Experts of a small language model.
Size: 12 layers, width 96.
Experts: 192 squared ReLU neurons an expert, 1 pick a token.
Training: a variant of SOAP for the experts, 545M tokens, 2631 steps.
Below are experts of layer 6 (counted from 0) of a mixture-of-experts language model. Rows are named router (the router's row for the expert), up (a neuron's input weights, with its number), down (a neuron's output weights, with its number) and show model dimensions 0-95. Each number is 200 + 30 x the weight over its row's rms, rounded and kept within 0 to 999.
After each expert's rows: a language model's description of what the expert responds to. This comes from a sample of Wikipedia text that the model never trained on.

# expert 2
router,192,214,212,220,189,196,205,234,185,229,157,215,209,124,250,220,229,210,207,165,231,199,153,149,146,202,195,185,237,271,160,204,171,147,170,183,172,190,180,174,253,197,222,228,223,184,166,179,211,228,227,220,235,230,212,210,184,155,218,200,196,202,170,196,186,224,212,130,220,238,225,239,181,189,157,233,271,170,194,214,217,226,215,196,226,207,219,236,167,204,165,268,195,223,186,235
up8,193,231,182,228,199,197,151,199,221,182,233,237,204,223,197,140,210,145,214,224,229,211,203,187,225,114,195,185,184,183,177,192,187,213,206,165,158,238,222,186,195,225,151,245,201,230,194,170,180,175,169,179,233,213,165,205,221,213,165,197,220,259,213,150,187,205,181,221,179,234,216,156,229,210,229,192,170,163,190,171,278,164,221,151,243,244,225,209,220,203,267,177,143,219,188,226
down8,206,146,218,220,180,178,154,198,216,253,216,142,192,204,146,293,248,172,172,220,208,207,198,201,211,245,206,185,207,178,267,179,189,228,175,213,208,189,195,257,189,239,125,206,157,181,152,167,238,192,183,233,218,200,230,174,222,210,217,197,216,206,188,249,187,206,199,184,210,178,219,168,187,256,191,194,195,186,215,216,158,191,178,204,250,195,206,223,153,209,162,153,216,225,252,235
up9,172,228,203,148,182,200,183,205,225,213,183,212,258,181,167,207,159,184,217,154,216,115,140,192,192,189,207,221,200,219,215,184,218,142,144,194,190,214,202,180,189,189,190,183,199,206,188,162,199,199,236,205,215,172,235,210,243,193,216,252,242,181,157,182,268,227,181,147,185,125,168,159,169,210,177,173,181,202,202,225,211,147,150,233,186,209,241,233,180,161,172,177,183,193,160,225
down9,200,170,216,160,233,230,255,229,234,217,176,231,261,259,199,196,150,240,175,238,192,185,187,207,158,191,201,247,164,250,231,226,182,197,191,220,169,214,158,168,185,167,138,166,210,199,196,179,191,238,207,231,237,225,205,189,262,253,136,200,159,223,212,164,226,216,239,183,205,186,237,221,212,215,169,177,151,213,211,212,189,214,226,199,205,264,201,215,177,240,176,209,175,196,201,253
up10,176,252,172,184,249,143,252,186,128,208,170,191,216,158,218,225,226,154,227,244,200,235,209,190,201,187,215,224,197,220,159,179,196,219,247,162,220,212,264,223,267,185,191,178,171,233,203,178,182,234,226,218,225,195,232,203,207,157,234,181,172,222,202,246,198,243,253,252,163,156,201,179,228,210,185,202,184,196,173,146,201,195,244,199,239,163,150,210,241,194,197,196,230,197,201,202
down10,165,195,184,195,171,164,143,169,146,148,167,268,182,223,211,216,210,147,200,212,218,212,190,206,231,220,206,161,185,232,156,178,230,227,116,242,194,189,193,193,193,194,161,192,176,191,186,207,194,218,153,197,190,197,186,230,157,164,249,230,140,237,203,218,133,170,186,217,211,208,245,243,232,183,178,240,189,226,190,236,182,220,200,165,164,167,163,202,220,224,173,204,159,227,228,182
What it handles: Line and sentence ends. Line breaks, sentence-final periods, commas, opening parentheses and == heading markers closing list items, sentences and section titles.

# expert 6
router,220,183,210,205,219,218,210,189,174,209,251,240,172,225,171,190,217,210,177,175,187,200,183,221,191,161,259,197,259,220,235,134,200,164,224,163,192,170,230,216,203,128,220,205,192,221,237,187,189,229,193,216,225,175,241,182,162,199,213,246,230,159,222,194,174,218,164,213,235,252,176,238,90,215,152,196,266,219,153,171,203,169,199,222,201,184,229,203,226,205,165,177,194,205,198,214
up8,241,151,183,166,208,196,229,218,231,197,228,165,195,147,276,212,221,185,186,224,189,179,135,212,159,174,219,222,225,229,201,167,163,221,187,221,242,214,179,204,164,173,208,200,152,262,196,231,258,231,225,139,234,221,224,225,193,235,192,186,184,210,204,195,161,153,198,234,177,240,167,197,200,232,144,198,176,187,171,216,180,174,135,222,191,218,186,216,194,231,199,242,233,215,157,240
down8,165,214,200,199,193,180,191,144,192,229,197,176,196,244,246,254,191,224,205,178,221,179,199,134,217,205,231,197,157,220,179,208,196,187,239,244,224,129,194,166,205,211,172,204,211,208,212,196,164,263,254,251,204,160,188,177,225,192,196,206,219,165,176,200,198,216,176,194,211,241,180,166,173,227,193,218,279,125,174,213,203,218,135,216,176,193,267,208,176,214,244,155,171,200,199,217
up9,255,224,203,162,201,210,159,217,239,137,212,201,227,198,216,187,197,188,186,190,192,197,202,186,206,202,205,192,188,180,145,229,261,224,222,239,242,223,252,204,230,223,159,215,195,246,231,150,236,171,162,168,192,222,256,246,217,236,198,182,157,179,202,198,121,216,175,233,215,176,185,196,223,154,206,198,215,203,229,197,177,206,169,166,179,134,148,168,245,195,230,242,149,218,206,221
down9,195,159,200,204,170,181,225,182,232,233,240,235,268,232,222,208,214,188,162,165,239,254,205,178,199,246,247,220,199,199,234,215,198,226,139,198,224,184,158,239,200,200,193,159,160,213,189,156,175,185,189,209,157,159,171,251,194,219,226,208,214,209,165,202,250,221,190,181,213,206,229,238,208,180,214,206,195,236,182,241,207,187,254,179,283,251,204,215,153,169,162,215,258,168,208,199
up10,214,209,178,231,238,215,187,230,157,194,154,224,249,232,196,184,190,207,177,224,228,227,195,181,176,166,124,163,223,233,230,189,258,212,168,223,183,219,214,159,163,192,234,204,228,234,232,165,179,157,217,204,191,160,235,224,205,216,184,194,178,213,155,244,222,208,136,204,236,225,178,249,187,186,182,159,161,200,185,200,221,202,187,204,232,238,223,178,219,227,150,181,185,190,307,191
down10,176,208,222,200,174,227,206,196,191,225,137,226,151,262,162,189,214,208,175,214,215,241,157,225,271,169,193,211,173,204,203,245,216,218,222,172,146,173,214,170,195,179,216,194,229,197,210,217,169,199,173,204,195,139,218,265,196,259,165,181,230,198,262,176,208,217,182,161,223,144,208,193,162,185,207,241,244,220,144,224,232,187,175,196,144,178,180,214,213,169,232,145,208,185,188,182
What it handles: Verbs and function words. Verb endings and auxiliaries in running prose, such as consid-ers, indic-ates, has, been, became, and prepositions like as, for.

# expert 9
router,220,179,151,215,196,188,204,199,210,192,185,192,212,164,198,163,185,202,225,188,188,155,201,175,198,247,252,228,172,184,160,182,199,125,225,220,183,214,193,208,160,186,257,226,215,180,237,214,199,164,197,178,228,137,154,177,189,174,188,233,189,187,154,195,245,195,245,141,154,214,226,264,173,146,200,186,210,225,163,258,203,197,190,221,212,145,220,150,213,180,157,178,205,186,150,244
up8,197,242,127,206,224,204,224,227,266,163,171,207,186,229,207,204,222,223,234,184,169,205,248,234,200,183,208,178,198,230,148,206,226,149,214,218,129,179,193,267,142,191,192,211,152,218,221,166,152,192,184,177,230,192,168,163,170,173,152,241,167,210,173,245,180,197,249,176,278,229,205,203,185,176,203,223,223,237,187,182,200,156,182,218,205,182,230,176,177,171,207,196,195,178,194,200
down8,169,234,201,202,204,130,163,160,158,199,218,212,264,227,186,149,147,159,200,256,172,173,216,213,229,164,198,159,167,180,180,218,219,206,235,211,186,234,173,186,207,194,188,138,175,191,139,210,158,190,194,196,217,263,219,233,181,204,150,168,182,194,237,203,205,202,193,208,177,191,175,183,227,180,208,180,196,238,207,222,122,153,215,189,203,204,228,185,204,200,237,173,142,200,132,212
up9,276,214,178,204,245,164,143,207,223,166,218,240,199,153,188,249,208,198,212,174,156,218,253,197,247,207,219,197,185,236,168,202,176,245,212,200,194,234,213,208,196,227,232,234,219,180,214,166,248,240,225,216,170,199,206,160,187,210,208,222,211,151,241,165,217,163,191,234,165,245,182,182,217,228,179,182,246,148,164,247,203,195,174,221,197,219,193,233,232,151,163,218,211,210,163,269
down9,171,209,262,150,209,208,180,196,200,241,197,186,209,166,222,204,220,222,182,167,193,140,250,251,183,209,238,193,197,224,250,215,217,224,230,187,163,275,198,216,157,178,161,207,253,176,191,225,187,198,225,201,184,197,179,213,226,235,164,190,168,152,239,163,239,210,192,223,206,182,169,177,182,236,177,206,154,204,170,247,156,244,213,221,226,251,195,167,197,186,187,151,166,275,183,192
up10,171,218,209,150,218,232,158,228,225,233,180,207,218,237,216,143,197,206,148,236,186,274,159,196,188,219,220,194,190,231,227,209,154,168,198,153,202,193,170,213,237,157,199,194,194,199,162,223,249,194,145,182,158,213,181,177,209,134,176,216,149,174,212,233,151,194,210,169,178,198,231,171,239,154,190,133,160,177,188,184,173,189,197,176,220,157,226,171,223,241,202,218,244,220,212,182
down10,170,215,181,237,206,239,193,213,183,234,141,171,244,206,186,178,211,170,247,198,188,189,191,175,221,266,248,269,193,264,237,202,193,210,207,182,124,192,190,188,258,170,208,209,181,235,235,201,165,165,202,181,231,163,153,256,236,176,183,178,207,212,191,222,153,186,172,190,151,189,166,206,219,214,239,202,183,208,218,191,162,190,244,233,174,166,190,209,183,196,261,222,191,221,236,167
What it handles: Name-ending pieces. Letter pieces inside or ending proper names of people and places, such as Saskatche-w-an, Mississip-p-i, Qareh Bolag-h, Washington.

# expert 11
router,215,195,140,184,193,170,183,190,197,120,170,167,235,184,277,168,220,220,191,205,173,202,229,210,225,209,231,185,166,216,194,133,187,189,144,176,182,227,220,153,227,179,203,219,202,232,218,201,245,216,240,190,212,198,197,168,190,187,222,226,231,198,160,186,169,184,252,167,223,186,201,144,180,239,234,193,242,189,186,198,238,214,274,128,195,214,212,194,145,179,164,223,196,219,191,163
up8,227,181,175,209,240,221,215,168,268,182,190,205,195,179,205,168,172,182,191,211,201,250,188,173,226,211,175,152,162,228,258,185,217,154,208,185,167,177,175,194,203,189,258,182,217,215,181,240,226,182,218,227,248,179,200,194,179,183,216,203,205,232,220,213,161,191,210,251,280,210,139,238,240,177,180,210,195,196,184,204,203,272,127,134,210,212,211,172,235,234,147,197,202,223,211,229
down8,142,172,189,152,192,155,192,191,160,211,161,227,237,238,182,168,236,189,238,189,229,199,174,183,184,233,225,143,242,182,182,207,128,215,209,223,184,207,202,146,275,161,211,211,201,166,251,214,211,222,202,248,172,209,199,195,188,227,150,204,217,230,181,215,182,183,197,174,160,170,174,186,231,234,195,182,214,226,209,233,182,226,197,214,155,150,242,217,171,265,222,185,197,220,149,160
up9,228,213,153,219,260,220,213,161,189,186,217,196,223,199,201,251,195,222,168,184,198,184,212,150,223,200,218,241,226,204,254,132,219,197,218,203,155,180,184,163,144,186,240,266,214,227,228,230,258,234,231,183,203,215,206,178,160,179,212,207,157,161,197,180,194,159,176,174,228,249,233,211,211,170,199,168,191,173,187,210,242,212,249,164,226,179,174,161,250,171,219,210,236,193,252,164
down9,198,196,251,220,214,217,200,182,177,236,161,234,213,237,239,218,241,212,163,246,209,173,214,157,200,228,151,162,146,174,178,198,209,216,215,207,266,257,188,217,203,183,173,203,211,188,204,168,165,196,211,222,239,182,174,215,251,260,199,176,201,189,212,254,209,191,228,246,154,111,188,155,225,166,198,218,177,257,185,221,190,175,210,229,229,209,165,196,206,192,238,178,138,202,224,198
up10,183,178,187,194,204,173,255,244,191,176,157,291,194,201,210,189,250,205,249,188,197,183,222,192,165,187,172,176,186,185,206,223,265,205,153,203,166,192,266,230,166,226,226,238,220,251,211,226,189,167,165,142,231,143,233,191,203,154,194,220,269,181,181,195,225,219,243,204,193,244,208,203,240,179,205,201,177,177,163,233,222,167,224,197,200,234,157,206,225,188,238,180,194,197,175,191
down10,159,228,228,193,176,176,149,208,229,213,216,193,271,231,174,215,186,204,162,161,192,200,223,192,221,219,165,208,225,160,212,211,189,161,211,172,211,208,212,200,268,242,224,203,204,164,167,181,272,187,231,214,188,216,198,112,197,212,155,242,169,185,196,168,223,176,228,214,236,187,184,196,162,216,234,207,195,275,204,196,178,188,188,196,198,206,217,196,162,130,213,203,237,277,160,211
What it handles: Table and list separators. Table pipes, list dashes after headings, colons, semicolons, and, of linking fields in infoboxes, tables and classification lists.

# expert 4
router,205,226,227,189,226,170,225,201,195,217,270,159,165,203,224,237,152,220,243,159,212,175,194,153,218,227,157,185,228,184,144,171,199,209,210,164,209,87,187,250,170,205,193,197,176,207,207,204,201,221,222,196,205,184,191,181,180,170,203,244,182,137,191,175,221,165,252,127,137,232,176,214,233,178,208,218,214,190,174,153,193,198,170,199,202,169,178,204,239,213,174,184,189,218,219,209
up8,221,190,197,199,228,205,182,244,202,176,230,217,142,217,196,191,194,187,232,210,177,181,223,198,210,233,204,232,241,126,189,200,144,206,201,177,190,139,265,148,179,272,187,266,193,248,210,204,185,193,263,200,207,230,203,187,191,217,195,199,196,192,204,239,220,203,224,142,233,230,265,204,188,187,219,177,198,237,150,215,179,163,163,153,205,217,180,198,236,173,256,197,218,192,232,158
down8,237,183,240,201,231,198,183,194,244,150,252,195,158,141,171,191,170,211,171,242,219,153,217,202,232,138,231,228,199,177,221,236,188,185,142,184,174,155,188,244,150,169,216,194,203,183,212,231,176,234,229,235,176,214,223,211,245,230,180,194,205,163,179,201,209,170,205,200,151,188,158,199,181,211,225,226,251,196,237,211,198,123,184,199,204,235,193,191,262,190,147,184,182,185,166,238
up9,283,213,200,163,224,186,199,220,205,222,201,159,237,128,141,189,234,228,244,198,295,162,174,204,209,200,243,177,212,203,156,223,200,211,229,199,217,238,213,213,192,205,222,203,176,247,204,191,199,227,224,211,227,235,175,227,162,199,237,204,249,146,218,198,231,219,172,196,185,161,223,213,254,184,207,189,235,187,216,187,212,163,206,190,161,254,243,244,255,208,219,166,184,211,185,184
down9,145,218,253,138,196,149,198,183,142,277,207,234,227,219,220,234,168,219,207,212,147,196,244,215,180,214,202,140,181,165,221,233,203,200,184,183,180,194,191,161,202,217,184,201,201,179,167,196,161,223,231,207,193,223,245,200,208,215,196,193,224,185,209,180,170,147,175,198,134,199,234,190,261,237,197,179,254,211,149,229,239,220,187,192,235,177,166,218,214,157,184,159,166,171,173,180
up10,161,210,246,182,240,174,233,209,163,183,187,207,156,248,161,234,187,214,204,205,192,166,196,159,147,236,166,245,192,166,177,194,255,186,195,168,201,183,180,224,190,138,254,188,171,207,189,186,207,226,183,177,201,179,247,203,211,210,208,192,158,162,200,217,169,156,189,198,184,178,191,187,178,199,183,219,186,148,208,124,174,203,229,137,203,122,207,153,273,211,190,245,213,194,206,224
down10,215,243,169,185,148,171,201,191,231,189,222,243,174,164,268,134,163,214,176,152,202,220,159,263,154,230,247,221,191,236,248,183,181,197,142,223,238,200,231,203,219,239,192,152,180,207,161,157,192,238,189,262,150,208,248,172,181,189,199,198,196,177,168,175,209,210,224,255,166,215,202,227,193,259,198,217,203,189,193,193,210,153,186,183,197,194,197,198,179,235,222,204,202,217,171,177
What it handles: Word-ending suffix pieces. Final pieces completing common English nouns, such as mark-et, poin-ts, st-one, Cl-ass, and whole nouns like Park or player.

# expert 7
router,211,240,185,187,223,224,197,228,216,156,196,169,232,221,250,244,217,186,191,148,302,210,217,234,191,223,142,225,192,198,169,231,215,182,191,187,216,228,200,153,186,228,253,212,189,202,177,175,208,115,197,225,175,219,223,238,151,213,194,209,163,213,264,225,146,207,227,189,157,163,214,201,212,180,184,215,201,177,229,234,196,193,209,189,203,181,178,217,159,274,220,227,191,220,166,195
up8,252,164,183,238,260,216,199,163,188,212,210,199,170,164,196,178,186,179,159,169,160,254,192,243,222,202,197,208,189,213,200,250,201,218,241,174,258,198,211,212,174,171,179,188,196,243,152,223,209,237,143,255,191,181,149,207,185,174,214,149,207,200,201,227,141,207,170,171,227,148,152,165,214,146,221,228,184,160,175,203,231,162,159,177,218,171,190,208,163,190,215,261,200,219,196,213
down8,171,219,162,205,185,167,250,185,181,200,233,241,230,207,200,189,218,211,254,263,168,176,228,236,217,186,191,191,193,205,192,169,189,161,196,246,196,234,189,241,205,224,165,225,244,218,211,190,146,228,206,190,170,164,214,136,177,176,159,225,241,209,150,210,202,195,251,221,192,226,208,217,182,221,165,182,290,251,217,159,199,210,235,220,247,201,174,222,206,199,194,247,189,167,131,209
up9,211,242,203,198,196,204,202,148,246,161,119,185,212,244,204,185,221,181,208,207,226,166,237,205,204,195,254,196,165,213,189,237,169,143,186,229,184,222,288,172,217,179,193,235,201,201,233,196,228,170,185,165,180,189,219,170,235,207,225,196,234,286,220,205,170,187,237,218,172,221,155,208,198,188,170,225,246,214,236,234,266,221,226,177,186,231,163,245,183,193,202,186,216,185,174,170
down9,154,200,222,143,184,211,138,222,205,214,156,180,230,184,156,199,173,258,180,201,213,132,264,183,179,212,186,144,168,218,206,179,158,222,146,228,244,171,227,199,212,214,223,175,217,137,143,215,193,230,182,205,200,201,181,182,237,189,148,197,199,186,191,180,209,144,165,163,178,193,176,191,199,209,183,209,226,199,210,167,119,162,232,161,220,205,211,211,240,191,182,201,165,172,202,172
up10,234,233,205,178,242,204,165,187,197,193,188,173,179,221,259,218,257,155,256,233,273,221,183,178,157,194,186,218,160,188,169,273,185,196,215,210,203,234,188,225,191,198,199,183,174,195,221,184,217,159,167,255,213,189,168,222,140,206,195,177,236,189,224,206,199,219,177,173,129,199,207,222,269,201,173,208,258,160,195,237,221,157,213,239,181,172,196,183,181,203,177,212,208,232,216,256
down10,183,191,188,236,259,200,165,213,170,259,233,161,195,177,210,191,183,176,207,165,213,225,235,195,218,226,168,156,185,214,188,221,171,196,164,196,187,144,191,200,174,137,184,132,191,183,212,211,200,186,198,163,208,247,242,166,227,206,146,163,230,188,163,165,192,172,221,247,143,207,242,154,186,196,232,227,173,203,289,241,164,228,189,176,193,191,257,194,219,177,210,196,184,201,220,227
What it handles: Units, dates, abbreviations. Tokens after numbers: month names, degree and minute marks, km, and abbreviation letters like A-M, U-T-C, IS-B-N.

# expert 10
router,182,227,225,207,206,214,187,286,150,179,158,220,159,227,184,175,224,210,181,214,245,225,180,124,149,155,218,198,178,207,199,182,183,214,250,244,202,137,184,209,219,179,183,236,223,191,199,206,197,229,200,182,207,142,200,219,198,158,233,233,207,245,137,152,186,224,186,219,179,222,206,169,227,215,210,192,191,147,252,220,205,174,174,154,173,156,202,184,169,202,188,196,229,206,258,232
up8,182,233,215,205,204,237,239,216,212,184,231,169,186,267,257,168,223,212,264,153,216,241,161,208,177,205,143,190,173,229,200,179,203,251,157,217,176,204,207,183,241,176,167,164,159,201,191,226,237,152,227,199,222,244,223,210,208,199,195,204,194,135,142,184,197,250,231,215,236,210,200,211,199,244,134,236,178,222,202,225,194,160,156,200,213,177,177,191,153,222,215,237,229,192,219,169
down8,214,204,238,159,216,252,205,160,177,265,261,158,225,212,226,227,203,141,191,179,212,224,230,206,172,221,198,182,197,184,195,189,202,218,206,162,216,206,188,172,189,183,254,169,214,202,151,193,147,153,136,236,208,183,186,210,168,238,177,234,230,195,195,202,174,229,198,225,151,203,233,214,192,211,184,205,170,185,181,240,171,245,193,285,218,260,164,180,194,171,218,177,154,171,225,245
up9,212,185,215,174,220,268,199,225,174,202,193,225,176,138,151,197,162,262,201,182,164,168,241,192,217,237,143,212,188,229,202,239,206,246,177,187,176,169,208,256,210,247,183,182,236,191,246,181,190,262,176,234,191,189,236,167,202,161,249,221,182,207,173,236,215,195,212,173,236,207,195,196,205,202,166,166,216,211,242,166,147,195,198,206,205,127,204,177,268,196,156,204,201,181,172,203
down9,201,192,242,202,147,197,230,193,180,241,203,241,216,220,254,219,192,232,211,218,226,176,209,178,235,210,224,168,211,215,188,183,206,185,181,200,253,232,197,185,204,230,197,223,230,205,155,229,254,190,177,212,210,179,228,182,214,248,152,234,250,197,214,216,180,298,141,174,248,176,240,220,171,136,151,188,186,222,221,177,136,184,208,217,176,205,225,277,170,185,200,191,209,215,209,215
up10,218,189,212,186,193,225,222,200,197,218,198,231,191,158,159,155,194,187,192,192,179,283,204,220,179,225,201,237,228,188,233,192,141,263,191,202,161,217,174,206,179,158,186,204,193,191,208,247,224,269,191,186,240,127,205,172,150,239,195,241,215,233,184,191,189,142,166,134,244,202,209,173,201,251,248,198,198,202,157,256,212,216,198,189,144,197,201,220,175,215,191,200,237,203,170,180
down10,177,222,180,212,276,145,161,203,215,208,194,220,183,230,198,166,198,261,180,226,203,175,269,214,186,232,188,129,181,162,170,189,244,203,187,182,182,192,199,236,182,189,237,200,153,209,215,238,191,251,202,214,181,164,203,219,225,200,195,244,234,118,189,174,189,190,176,229,223,203,195,159,240,210,187,232,204,231,153,229,231,196,220,227,251,244,267,245,192,190,222,226,189,196,205,220
What it handles: Determiners and noun starts. Articles and possessives like the, a, an, his, their, and the opening piece of the noun after them.

# expert 0
router,245,188,124,225,203,227,247,235,254,203,188,233,199,210,162,231,237,238,177,181,178,175,213,216,214,177,173,204,210,242,140,209,284,167,228,167,207,218,236,199,213,216,221,203,223,188,205,217,200,180,216,265,220,192,215,189,219,130,206,189,190,200,201,242,231,225,195,233,134,214,202,185,194,159,210,215,181,180,124,141,212,221,183,189,217,181,189,224,158,148,204,212,226,203,202,231
up8,285,222,196,209,186,195,153,177,181,215,201,240,226,255,245,200,215,257,187,208,223,209,197,246,212,173,182,246,197,187,138,196,197,160,183,192,190,248,212,187,218,239,225,210,272,229,225,226,207,235,211,252,203,194,211,233,173,208,225,202,230,194,187,140,174,248,182,232,191,215,171,184,242,175,227,192,162,154,236,204,168,147,212,169,201,173,210,213,205,194,215,236,249,208,149,238
down8,171,218,183,202,200,210,188,169,194,236,212,242,204,153,192,233,172,194,164,178,207,219,148,205,191,151,221,153,144,160,219,210,224,182,187,158,177,205,205,204,215,217,210,221,191,277,218,200,193,227,203,175,202,209,187,195,211,212,165,231,199,164,203,239,223,248,154,207,280,147,140,221,186,218,228,242,236,236,261,172,138,170,176,155,187,191,162,198,207,242,232,196,218,241,222,225
up9,199,177,207,210,226,210,208,191,279,228,183,282,264,172,155,214,186,207,222,209,163,215,146,162,180,193,223,190,225,249,224,213,228,199,163,255,211,189,179,168,229,237,208,231,231,201,203,183,268,216,209,160,234,228,252,196,205,166,247,210,172,173,249,188,218,254,190,230,175,193,214,191,228,244,178,171,196,211,229,189,232,252,224,162,210,213,171,230,193,181,205,210,227,226,229,232
down9,208,219,194,175,127,205,193,225,228,195,163,223,259,181,209,221,240,234,228,178,211,205,227,234,253,237,195,215,244,180,183,223,214,191,225,213,183,205,139,160,192,221,205,188,242,219,196,167,226,186,135,143,248,134,199,221,236,209,246,128,210,201,229,176,207,203,163,207,249,247,200,185,188,214,189,204,180,173,158,188,226,227,194,198,143,198,209,151,221,232,238,218,236,185,175,193
up10,206,178,159,205,256,224,130,227,236,194,204,225,190,197,194,248,219,167,168,189,169,197,195,199,168,180,200,243,211,187,162,204,195,163,203,165,175,182,193,151,182,216,198,242,222,232,230,161,171,196,202,168,209,247,218,166,199,184,142,207,153,147,201,203,195,198,201,168,240,192,238,206,194,161,113,181,204,203,205,193,147,201,165,243,183,213,99,197,186,181,243,203,209,196,243,224
down10,182,158,194,247,166,155,130,236,183,200,222,187,236,188,202,244,210,207,208,198,199,185,220,181,189,226,177,251,180,191,175,136,154,204,261,149,210,226,160,162,203,225,191,172,209,167,159,234,172,187,175,211,119,185,183,254,197,179,212,172,203,181,187,211,229,249,192,230,153,212,248,174,239,244,186,207,147,219,198,243,209,189,164,198,191,197,194,177,234,202,157,160,164,196,200,184
What it handles: Mid-word letter pieces. Short lowercase fragments inside long or foreign words, especially scientific and Latin terms, such as et-i-ology, endos-c-opy, Rodrí-g-uez.

# expert 8
router,200,223,165,205,226,241,248,166,193,218,229,137,188,204,197,160,227,151,264,199,218,239,181,217,195,256,204,193,214,189,238,181,197,171,205,178,199,186,209,202,144,206,156,190,222,196,188,166,199,263,185,147,171,225,208,195,215,193,217,212,197,231,206,187,230,192,198,212,271,178,163,108,204,152,185,189,217,201,241,143,228,216,212,199,202,222,219,130,191,169,215,215,214,191,262,175
up8,200,243,224,225,247,244,260,142,211,222,244,184,187,240,218,193,197,211,246,226,194,229,239,175,121,205,205,218,225,172,224,164,268,218,213,227,179,203,192,210,230,187,240,192,143,145,219,201,201,263,209,205,191,182,162,256,186,220,252,196,179,201,163,197,242,238,130,226,225,211,191,195,149,184,189,212,239,219,181,203,201,189,178,183,202,192,197,231,182,202,172,172,202,202,182,152
down8,205,193,232,176,187,167,184,184,221,219,246,243,159,202,161,161,172,214,197,203,178,207,177,197,214,202,166,182,140,234,162,200,208,184,239,172,186,245,243,239,151,177,168,152,198,171,235,218,177,141,165,209,215,162,196,172,235,178,184,147,216,189,179,198,238,217,201,190,183,180,170,188,246,193,199,233,191,237,209,212,208,242,163,239,157,193,203,263,196,155,150,218,146,258,171,244
up9,209,158,195,196,175,213,228,211,136,213,202,198,237,207,203,133,235,244,210,180,224,247,168,184,176,222,184,217,173,184,162,197,150,166,224,185,140,223,209,216,174,217,218,209,204,239,182,128,184,215,197,233,190,194,243,156,187,138,255,202,217,183,245,145,186,187,167,190,226,247,198,163,245,183,222,209,187,192,203,146,201,234,180,167,208,232,148,209,188,176,228,173,182,231,255,179
down9,244,225,179,212,221,188,176,180,213,172,206,278,152,122,213,224,208,212,174,189,156,201,225,214,216,220,234,252,250,150,238,187,182,180,238,211,191,251,214,152,242,230,139,153,187,198,150,210,185,155,169,187,185,188,179,186,193,274,176,187,200,194,169,192,198,217,195,228,199,201,231,196,208,129,231,149,202,174,199,167,208,203,192,208,223,180,178,219,230,165,195,161,172,172,201,178
up10,194,202,207,226,231,198,208,249,245,160,162,161,216,185,186,196,241,192,254,215,183,191,243,210,212,191,206,208,217,238,186,200,162,204,152,202,228,215,216,208,226,188,256,206,197,228,130,139,213,208,195,144,173,228,245,186,225,173,157,234,268,180,228,184,239,256,181,193,257,216,168,186,154,181,205,224,204,191,224,214,267,171,200,186,198,190,178,129,227,193,194,204,255,189,195,181
down10,224,242,209,235,153,182,207,180,236,195,213,169,157,210,237,169,181,218,180,234,186,208,175,215,258,245,202,183,224,191,203,265,233,229,135,238,181,232,214,148,163,139,261,150,231,198,197,196,224,222,200,232,162,187,202,187,151,236,195,167,210,158,210,168,183,183,134,149,207,194,182,209,163,194,173,258,174,222,176,177,217,185,207,170,233,205,212,206,200,180,252,211,202,214,174,172
What it handles: Early word pieces. Opening or second pieces of common words after a first letter, such as co-ac-hed, def-un-ct, con-dition, s-ug-gested.